Weights of a small mixture-of-experts language model, trained from scratch on English Wikipedia: 256 SwiGLU neurons an expert.
Below are experts of layer 8 (counted from 0) of a mixture-of-experts language model. Rows are named router (the router's row for the expert), gate (a neuron's input weights, with its number), up (a neuron's input weights, with its number) and show model dimensions 0-159. Each number is 128 + 32 x the weight over its row's rms, rounded and kept within 0 to 255. Numbers have three digits each.
Before each expert's rows: a language model's description of what the expert responds to. This comes from a sample of Wikipedia text that the model never trained on.

# expert 22
Description: Line breaks ending table rows, headings and list items, plus a few fragments like ro, ru, ul, Nor, Com.
router:114104127129117164107111058162165120169100129093120190101172142139088130114118139201177079074173151139092048144181074146154090122115113100140163114104104099158133163106127090176142113069150100124204138130145111174077117085084094134159069083118152139156121082101139135135108152041103169144113143160182155082075074110159179146162183124190130081109125158109193110159109137114088155123137212136120166161170111133146130174097116134100092126148187153180132139037138074155135092067107114
gate0:104086128122102144066122075145111101133164051100161178133148126121126159137156123124129121132122137130120138132154159126133119127063145151116116129129108123147052125106121078128095103109161077145130111111163095119109133122152046159109146130108112091143121145107164101101098141168105138099097193089116079150166162147106150125137147111116072090156124106164149140131170139134124179136118128134192106149122149151130165183093087200187078128164148177111176137131151148130091115124118148
up0:116088108125115136154141125139120167102150096090142111163145136086142191130168124137145153151060149113162089123115142045122142121080114167083160173122184103189236175133209124163076098132132097182138057089115116122103128126098094056156114175092084160149168099082160097147129108180101097073103187176181120141104166107214152116139128127093140143126088152155141168154183167107167172135115140130183114133152150137160169157118128149122139079151114079152124175085064146146201122069124164
gate1:155104160141140134130151107139150117163063078097160139144086130137154149069122118116134070112113126153191056142187147069105082117132164176123129156164108156085073046129132110089116157102141103110102147141137112155160129176151112112145183128076102113140141152119137115170184117122120157101183141115083076117159174140155171131097133093140102126154162109135146124114064128141121136107082128120120154124122181127117135111178160149152175104149098121106128130184136105131101121055128215
up1:125115138111109155146122177105110122126178148132163160174135160071145112122209148122118149126084083116066141075151123081138153161183132128172087110136107078130106138134126147138112093149141141178123105113118062182165081128122107120133141116138161165134139146112108090127070126173117146153081115119174146080098041110102102165128146141162171187108078080162187199120176170152152143165147074116164123095111089168117136147101101121130117111072132148173113106153120159088157146184088110
gate2:170162126105129105160098138067141145192097128106091131119139118133140120142140118177058111122117162107121116088109086143198088123149076113131129138145108026172111141195133172120118144167129149162162139120158079090144100158136138109126152099126137152158055067190111102114152130119095151175136112104133081098132091086176114210206150152109113170083167089157131159073109164155132113141146103127112094135083149110120156171142074167149089111082128117223060123188059168136171117133156138
up2:180167111138092130080156150122165105150133113104190120106106159155107165017111136135109101105116124156133126137171135094084135148088092120096185134129146113133090094152100145131164155090074166100120133188123160108102145153081134151112113073110168116139094157091137143122140167140124101132171059158193104169178139150131178125116113094156178143193118151138188073111077114150112138095123108164145148141166146109129131121132106102135126161137141125102150235148144150075099142184145079
gate3:051165076060145106162127130153137112089119055162105167121114124201037044132186079110170139168176167072205166130160150123124123084179196154137174135136105159131212105117183096162120171105122122154137165031147164177122124112116130196121115144162159175120137066170087125155084116184167147095120134117123133106169145150116211078160123088079151114167135143171124113161191175094131063146177116085101109104112152134102101095134123136161122085088159086122108128100153152138161122149149164
up3:062162154096126173089168078197140117120128125163071125172076183119105125121162044160125139108154118176141118138188124092143103063071087144096147060142120144062165153090154110170218118086136075109153115079095111155085092129126092149112135174136140180183181172106147123128136099146116123119133122126144142128180132154097165130165139070095121133131118117120096131123142095097119131139167115090087133127113174109160117123124153167124043128120127067140170112115175138099122085188070153
gate4:131112143128139136136163100115149086074158103104124103135133109133081164180149121118161083101176119074064113106116129079201121086113184176175101123130142161108100167119116186109139129109145102176163121103057128174130153144109093142137098099139126151086100127105113124125128135105120078140155108118112132085130158200174146082065120161161167083138139145132159110131124214145138122159152108167188148158126135114116191106125182136076059176097147196082173134143176147134109151138071127
up4:126138119253119144184049063052056123148140122167134152159135136173089145152143105109088090104156096133126123138152138142144140155134132127129145179122117077135139086115126145117121156173122161094160189136119126137107151160061077066124134095123153139148128151156155169103154138132132132173205156155109158146187198142144150145134110138116124087160147140136099092096105166129094104172139157116096126144127167084148139116123153154120134165113157144153198158168152167146152161110090062
gate5:142125128105115177103114099152161142131127074152179146182116113158138147169149137197102150131149093118082109163161050119146092166108071164185077103136137130177198131110159083067167112122118202177127137161102074073149132117202136162079110162130138181127191146110094104120130115132086097179131155130106129108126071069135110153127130117116117188100082167076147156175089084170156144160155134132074124126125128098118125142124133143125150141091123166141131131121109064110145161146110148
up5:126111171183098117113051170043091104086126141109158117133127153097111101107094097147160125126085122189120155099148106115132114136161174131091147113143137121144115137135106140160106090165171081064105186148108112072119141150125116059177153106126199119122070096097155146141139121123186113135152111109081121131161174161103125067178080125157114075111099119211106115145140174177150170064109121099128165132137128170151160162125104091094116141112064089143154104118126122220095053110141152
gate6:115084131178112145118130179113089143087135150113117138090114147081106146139156145143109091172049157129124093126102147095207113086115176134114154139145178140154152095111114132139139076164143094138114133103139094199160138135106054107130153128128162130109149059146121134150146124120084157044155163108149094146141115128120159114105118161122125114185167145173117120190152115060148169189093140205092125128126150105109096106067166160093051179151149046117159104134106067110186098097108156
up6:129138076128078138095166133171131167168098145148179062139198134144117179144110070146068123138114124099097159102115107112170159108169109095135123172123092136142086078127065135207133152135115141106102126146153156084135077153157132122116116159146131115096136149167082110122161097124170225126165106114107147105111121093059175068107131126159101078125145098152078132104059154127137113098133139158132137104133115150136067089153110120088121159091157140106144158163186131098112105081090070
gate7:126133121125068122164094133192128096165129112138130082221125143086121142131150162086160113155101118105135131095143104108148159104212139102090212103153123117082099147115106150200072129181111210124211061152092103116139155171108109139152155095150119189151179148182073149148170100164140130140134171107147124105129146142135133096097104117155135066147059142099146139147107156180135142127125080135174136141084116109128083125120115119171140098148141126095133158114131139134096152124115101
up7:118138101197097132118197112177145161086122133166164126141145165108129127162073126101107067189045102162142075078064081131138095129137147111121110082061147087141095107143121106110125083169119108141099071149136137152158136120145130101133124089132154158116158170174159171149143124134081122115120138141130211080145137151139147126144134140117147133113123158107139165124118129146142143133144102128134168107113146097110101148095120119149216120140146170106140149173147082082132144150113132
gate8:094097122120155085151116135172112120166132168094118117173126083102111118144066104153038091099238147124180073088110132128058131180163155153119110073141124117145142195156161096210148116111151135150159160106139117132188095127096136095131105197093197102093120163150090083159118116145130095156170144099154130119069090094147046094128112118087132070129144098130147105107092146067153083143145098113122106121131132139088165149166180099138066153126084147109140076147089110108106157162121143
up8:130087074126140103143178065187097074076102120157155172180119125132089110123110153155115184154119069074176125121045147106135096198144128122094110163132172182117126133080157080096144124086084133079182140117126155095116129137146095124112146191114148130104157164113161103173097107117113138162157072172123146147160143108179146109106109127124106133134082134110139155115131146170154103144164111101168135195100137033095142103127085132182104167107096096150061164115159161149125128128101117
gate9:130123113188166127111100142088154109116101080162109109132115129084150121171131117151122134138178147125172092142096133154191120162037091134131146139151158077103137132118142135134053147131121121163090133146093178102109126157163130143150146117149134115101148088127125182060150130153103010095109096141079149098126151096155122144136111094134215090108097124178091146173131036113089097140070150144111124108105084125151119090089099136098148116105132182125109100169172165127160128142099117
up9:148103093056090106079133164135143144087170154167153128162141107073167063118113166142084136141133127161149086200096131115100185172086127147086226072135152133109141057111137171126148103161098145077098201122154131097109084145111139080149127118144147138187162156065135117147133137088136120142171111108084090161139113130100140152057123197126093078102073091178097119142095203098160093112137131070122161150139173141143080073136109126081070188099054120077133140113139159073109120172122152
gate10:156148074163133164140157191126153136129128132112156126151075124091129110153084159146137112128133134101158158107099139203141095107121178111117100104134144097150202141141123106100088146127193137120144159069119137128154088153148168115140097137153113121109131076190140124116132084153092111105174122132101138147115105143088100126152118180148125125063179136115118115119134146141109118131166142098092114118133139176141090146061054108086128043134186154142123144107161054117137135179092095
up10:129156199104133165166056113140157158145103098133112127192126132143102122154121174085102144065115139128148100186145093146099130108160120110159147117120174147123132157114154173128142146161062076108124165171121132128067145156146083127067149090115130123151161167115152131139077144159142119139132110100192112144192107133120116183111114108172093130179101156152122104126088171121116161105140139129123172128154113111170108161177140123125066095153166125127167142131147158175081153149184193
gate11:086161122132148133161217143164140151071113060129136116095139160110166179255154102128108134137159159080161137163147143046140174102062068143099195147116092134128169065085139134146106199083135146086158132086049213142093121098106084153098135098102167108149139145088164150119089138184087110067111144144117148091130127157155157215112137118099122157157082132125123091153137096104122119164118133124156140125141126166163122065117139155134145134146091120156118127147101083147121154116128140
up11:124085178128125131083121137113144125113115176154079143121120188092110115117117175145150132088100088158133093092141176115126155172060169129144104098145125107113061127112119161114121091148146140151076120186090107116141139157097154123143138162156081103137110102173100126131171134055149120126171065111155138189087116122202143101083166138164114141122151152127157162156123167138126171123132114079125152145140135109176147123127166093085136163103190136090154161164099171098120122172110116
gate12:142118060150126149166106109082125117139140213126109101146155041154139160071104098156074131148133118079122123126186117149137099161151135160148185160154118195122117136120151103113171171151114092105134123105113109149193127163164135184138125102119192137097125113084169116159106119080151092126119100089130108141150138167091134109164112118155081132135168087184119131173138144129096115098123150105115131126146122082135140115100141201126146168211102140126129076060089187174125089130188091
up12:102156078138120114153065106155113124138146092120070058122113143161123177108069167124156141144162135126065082123100138136156099105155136094129153133141089110174137072130054077078107145127128120096109089121105107124169174108125094156126141144164189153090090075145131166158143183080137118105124086149192088119178138080135148098139107188094145146146146162077126156106114145118135205098136174112079154150079111140149099131133122137099125133150161066171161135114032095138109114094141085
gate13:089155141138140131121138100145109093124142180091099122123113159113110144186072175121093121138111070112166141132126109111186114126133158105116078182137132150099164125104117125116128105055131087164167115068167129167137161062171123195089159174077102109060150090151070147109132073120065096102137143140082126111163103115145131091154087075050118165133151126155151088143128120113149117149162119119140063138140150108102093146094072147143127162120166182063103160083128099151202166129127099
up13:141131188089176117144136082128157146061116139149116114126157147165154104150141093096128154131159152094125121148079123150103148069124147162125164123125154133069092170107117109094166180107126087087107084133037102135115128162104097146126149099161159211147148131170120137159120158163157151132174122149155107164125163181153121091091146193131111113112083126123192167100111150175109121141144150135135199115134127131143163112150185118070076145123101064189121159184180145157096107112110117
gate14:130162168088156170132139133083183187004177028137090094083110138109102083134153114102135131103137148115122170082101121128054139136124169174117163084105169160113120104092075147130125145109132063104115112073131126099113205095135114145148099102185136110126114109121106137116083136152151144160107138100089166157083087215158211099146133130124081070179144155159104122150093109162109131133154084173140124117134164116134100109099133084094120139138055136122129089145152050128128134131111119
up14:148174101069130130158132117192117127148128141210112109091106181133045108161138097141181108194136097093108157174119077127106093031145161151087103139119165122107093130122107119076148127137116122069138124147135066123109155126076099128122118118149146125115140121172126127133115123094148102134107128154167169168127177126206140125177146125099170091153138129117126112149095204086126069125092105102115130104106104094186151121126083129129198153081083105156175136139156170165100161124115101
gate15:109132134044163109115083114157141119124177072167137148146086155139187100096141072131150089154134177139141143095136192063126057069090144159110111166098162173063147148076153144142091078103089139146067137091078103177122116090124152083111117156126113149153134074101177124106135131147138187085180175192081107107158157094132169117129136124094140067192095138111097142163168143146121145175102126132077080124152146184129086106122087157073145109137111058141099116151129101107115069133081153
up15:160125096112131133109140160097113157165107174159121109136125092110107167148073148132205094177128116134076178165095099159124161155134101112130055117146116050126078135139107135101123133145076133126099116183108180102177091157136149151139144151105117034093124170142132129139129119114139131163158044108171068115119091132094118144166116159077129126101158170081182143128104095116096135147136126125158106150123091146130101151104126125169178161101125165174162095125140131135171123165181100
gate16:114121111126134124135135162094107154135123126059135112129172146098110143167119125120137125165115112102090069162066121167124138158140181099171108041130100120111106129157125121108148139126164124202154138142106171122191057133105127122179127136156125127103179175129103171176160123166086116144161110145148133158081171182094121140105112144143115170146158123171099109136089141132098136113140099132133148101126106153147176073172157102125098138118166089117109137150106129081045115077093184
up16:126127112131170139092105128176114079103164101155165134133136174114078144133184159094049147135153095186154119140145176102173159146118095139158111133129134074056161124136128161142173168155083191117110183117120087103096142143136155064063103112098130179149083112099151123069083122115110114120093141129073123107154125133100108105099129101135145159137098155132123125168117215156145054129143128141125138165114125126139113154093122117196141186116066128084122132097109181153108151090138107
gate17:135139167158103133117148147070125134163109104147097143097109139135082127112091115215131153176103135122115161160115145128157087088134134156080066127123101139139198147113102102120130151159173172101143087138141167134120171119169091180117147169178114099133163149198113111140127118155097163118085125139172125107165197170076138116140093115126123122144191066130097125155190127166071056156136103185134144136129136144087115124116169087104100117081137125103144100129162093141140108104098162
up17:085139094120140136129164098140098095118135123086073105127160124116071166157143124140077168149162077134116133139125095161111181207115176107137107110098076080135113179101132149103097131119143155125150117086149195104161128142067168165117152144090116184033160183129097152217166098123122149120152106120119119126082116108137130000087078157131157094138069105068152157087101153131153093127131130119159116132090126143133173154145108082168114113167130165110119135129097140125145180188086114
gate18:099088165147151147117114196113121175124146072083136130152113127123150142139168121112086098162076130131145121104089132126149074154118156141062132120129096112137063133120127165129208074139106089156130162136155209242117145056156130117127144126163131118138119096126107129126154107172119120085073129131113126163144130177176104169044124122114119093141152187255060143173100114133134111150132090200186192107115149100123167115113126105127132094168132121222151150147122120099139096155135111
up18:117149058102130104104203099107129116076083175158179096131144153116158145158043133136132117147143147110151103109155106112146109136129104100181130203123180104139127095094154138092120188159148168096113155128104126051147129111079128074120122118057103121100103158135149116151099141108156131153147103147107152149113161076133212136164142116150126190137071118100195113114140114122115158145128117064120114188127137133121141048135115114188105142064147058079118106100110076189193149158114133
gate19:140127130097147121143102098151139173141147124093109118105115088131092092138144083134067131110155123170132159154115103125032100084178161124123142088123112167178117147107154191106122189107066121127108138144120123128166164140148102092127121138153131162101115034168105127104157126183132092113181110052168103115088128138149196109077124136101171146119142159146160106131124166143158097191130128125170146168144096129239142101177138099163100101141109131029165144131136105135102119105132122
up19:098136095118168073081184129169113216110151143155126097085117111090228154102142109130169122134130169119076106058146136086141171202093126099130092147139041135142116132153140137072131185115148180130115117110092124051095081141085123112071128190145106162189103172132157151098145123146153106154167130141156122105149081128079076094176155195098091143121141103083167105119104110115216150120135150136156127132139118051141129182124121107111125164143142144164134116109114196040120135076108091
gate20:177120164150110131115153112137094148169118138054170162115083113146137101141136115141139041150191092181112145098168146139106205149122099114100173133117172141166154100082123142142143110153054108168122125041120131082135117131096160161102140107109126108129156160101081148114150086159091197127124117098126127025112114106116108197136112108110171073090089105118099151127141153075083128144099103157130086155168171153053104183194122193146145107091090124114155117090101139151140098127131163
up20:147129148125125143147144120173113140138045090114216113076140099159144099091197116148141043186124127146145131157187113134117147156123085151095204096097165162136244102136123141174167167159106089147168147025139123157147119105082130141105118060123112075157102097079145132107128118157136162134102171134089102121176089164138131202128115071097120142094139088179150118181153095052118075153155136163147106117132106144098108149159102198163103141139112102154111080111067079103144123102116158